python train.py --n_layer=11 --d_model=320 --n_experts=16 --experts_per_token=1 --d_expert=400 --d_shared_expert=0 --activation="swiglu" --moe_layers=[0, 1, 2, 3, 4, 5, 6, 7, 8, 9, 10] --router_score="softmax" --normalize_top_k=false --routed_scale=7.85 --balance_loss=0.0171 --balance_bias=false --router_z_loss=0.0001 --init_std_router=0.0173 --lr_router=0.00194 --n_head=10 --n_kv_head=5 --head_dim=32 --vocab_size=8192 --norm="rmsnorm" --norm_place="pre" --norm_eps=1e-05 --positions="rope" --rope_base=10000.0 --rope_fraction=1.0 --qk_norm=false --attn_scale=0.177 --tie_embeddings=false --parallel_block=false --init="normal" --init_std_qkv=0.035 --init_std_o=0.0435 --init_std_up=0.0501 --init_std_down=0.0501 --optimizer="soap_variant" --lr=0.00784 --lr_mult_qkv=0.5 --lr_head=0.0101 --grad_clip=0.5 --warmup_steps=200 --schedule="wsd" --decay_fraction=1.0 --decay_shape="sqrt" --final_lr_fraction=0.05 --batch_tokens=131072 --seq_len=512 --doc_mask=true --train_tokens=550000000 --steps=4197 --dataset="wikipedia_en"
Below are experts of layer 8 (counted from 0) of a mixture-of-experts language model. Rows are named router (the router's row for the expert) and show model dimensions 192-255. Each number is 500 + 25 x the weight over its row's rms, rounded and kept within 0 to 999. Numbers have three digits each.
Before each expert's rows: a language model's description of what the expert responds to. This comes from a sample of Wikipedia text that the model never trained on.

# expert 11
Description: Dashes, commas, brackets. Mid-sentence punctuation such as dashes in titles like "Games – Women's", commas, closing brackets and quote-commas.
router:509521516489482518544521494491473541539465487513503502488512503487490519524542521463513505518491495488473553522489480464498467510481467506479490443491462498469484499536505521491519521499523511

# expert 9
Description: Sports stats, headings. Sports words in season tables and section headings, such as Cup, League, season, medal, and St of "Stats at" link lines.
router:504505484508537510539523515500480501520522448529538504476522505466499487560503483497554519525463481470472496529527445467503494466504483506510495483482470512508473479530515505498488499477456483

# expert 8
Description: Spaces and separators before numbers. Spaces, en dashes and commas preceding numbers in tables, scores, dates and measurements, e.g. 5 ft 11, 6–1, units lb, kg, £.
router:494521498454522544527503502533490550551487479501503460522520484513490468544522561518512515489489477490462550534482465461533454477487486516497511480473467496481496472529476518481558498496496489

# expert 14
Description: Descriptive adjectives and articles. Articles and adjectives like a, small, large, different, open in descriptions, especially of species, leaves and wings in biology texts.
router:467552475501468494531515538488508492516514514472489497478541475507506481509529516499524486498496521473455521483507504468498508489499442529519475466525461521489461505489541460476507493509501471

# expert 1
Description: Person role nouns. Nouns naming people's roles, jobs and family ties in biographies and obituary lists, such as economist, drummer, son, director, University.
router:497526484472473513535523495501490517545516466509529511491555488527485456514526532489526552495528500473506498530503434435490451523479501507530450441515463514507503524474546483492556502501507464

# expert 6
Description: Common-word first pieces. Opening piece of a lowercase common noun or verb after an article or adjective, e.g. p-andemic, p-rice, ex-ists, ess-ay.
router:468502464510491469496546468506502519537475490544501542463502524481514504517490514530515463546493457474454512505506509483519483522524509545530501460527528518476492493526514498528495499508550477

# expert 12
Description: Place name beginnings. First letter or piece of place names, often Asian or foreign, after in or of, e.g. A-ichi, I-stanbul, New York, San.
router:490522431469479516520510478536480507542497499487527482513489517496525501530520518486550482506470476449495480494503456501491475500507500508514490486538488551502472447525514469472566547518492516

# expert 5
Description: Common noun endings. Abstract and plural common nouns and their word-final pieces in running prose, such as work, period, disputes, buildings, games.
router:482517428525484488517489469484491527532512504519491519462551488510511497522515512472507558518503519460505523517500519457520455528489470514504489494507493521489497524516538496492480476521487489

# expert 4
Description: Table cell separators. Pipe characters separating cells in wiki tables, especially row-initial pipes after line breaks, plus semicolons and hyphens in score lists.
router:532521483494464521521503454476490533506497466531518474490487523495494495546531527480489510535513480475452524478486463522502470490479469526460499458459454501494498529526517475495487513518516504

# expert 7
Description: Periods and decimals. Sentence-final periods and decimal points inside numbers, especially in climate tables and coordinates, such as 1.9, 17.383, °N.
router:449496499509494537523549517511448513517512484526499459484512532498503466503511473496536496518477498499463540533489526493503499524471462505526456478481491478492456490539506526486534480483528491

# expert 13
Description: First names, headers. Common English first names before a surname, such as John, William, James, plus "=" opening article titles and "the".
router:499526513500455520539518451503478515534481483511525493479509504474486485529524535450511526527499502478472542510485462447513460510473493499482482458495477500502479495534512497491514533526531482

# expert 3
Description: Clause-linking conjunctions, prepositions. Conjunctions and prepositions joining clauses or phrases mid-sentence, mostly and, plus which, but, when, by, with, as.
router:493556474531485512523511501483491551511498490488518524496537488532510517511487511500502472512476482469481502544508498472463477516483464527512509485534464538500461513491504472485514498482499461

# expert 2
Description: Copulas and infobox colons. Forms of be (was, is, were, been) after a subject, plus colons after infobox field labels like Created:, Launch mass:.
router:518519485534478508533551429527458538513485539469535479492517501489500512525553527499546487517513490474501539486509536494453472461492490493470493478500483511460441491506498495523500490531474515

# expert 0
Description: Hispanic/foreign name pieces. Word pieces inside personal surnames and given names, especially Spanish/Portuguese with accents, e.g. Su-á-rez, Ram-í-rez, Cu-ad-ra, Gu-illén.
router:489529493532488522518500487492456505512527495508516479487535496530488466527509513494526461548490505427485488513526495481509499472479476534478517491504457513497472545520516506501514537531523499

# expert 10
Description: Digit tokens. Individual digits and number pieces in statistics, scores, votes, dates and coordinates, e.g. 4,740, 2–0, 16.1.
router:490579468536502497541499488506479545563479464462515497501497497507499520553484514530528498525474501485467515549480493487506500491480490507457472469506470498507500524518523492488534532496519504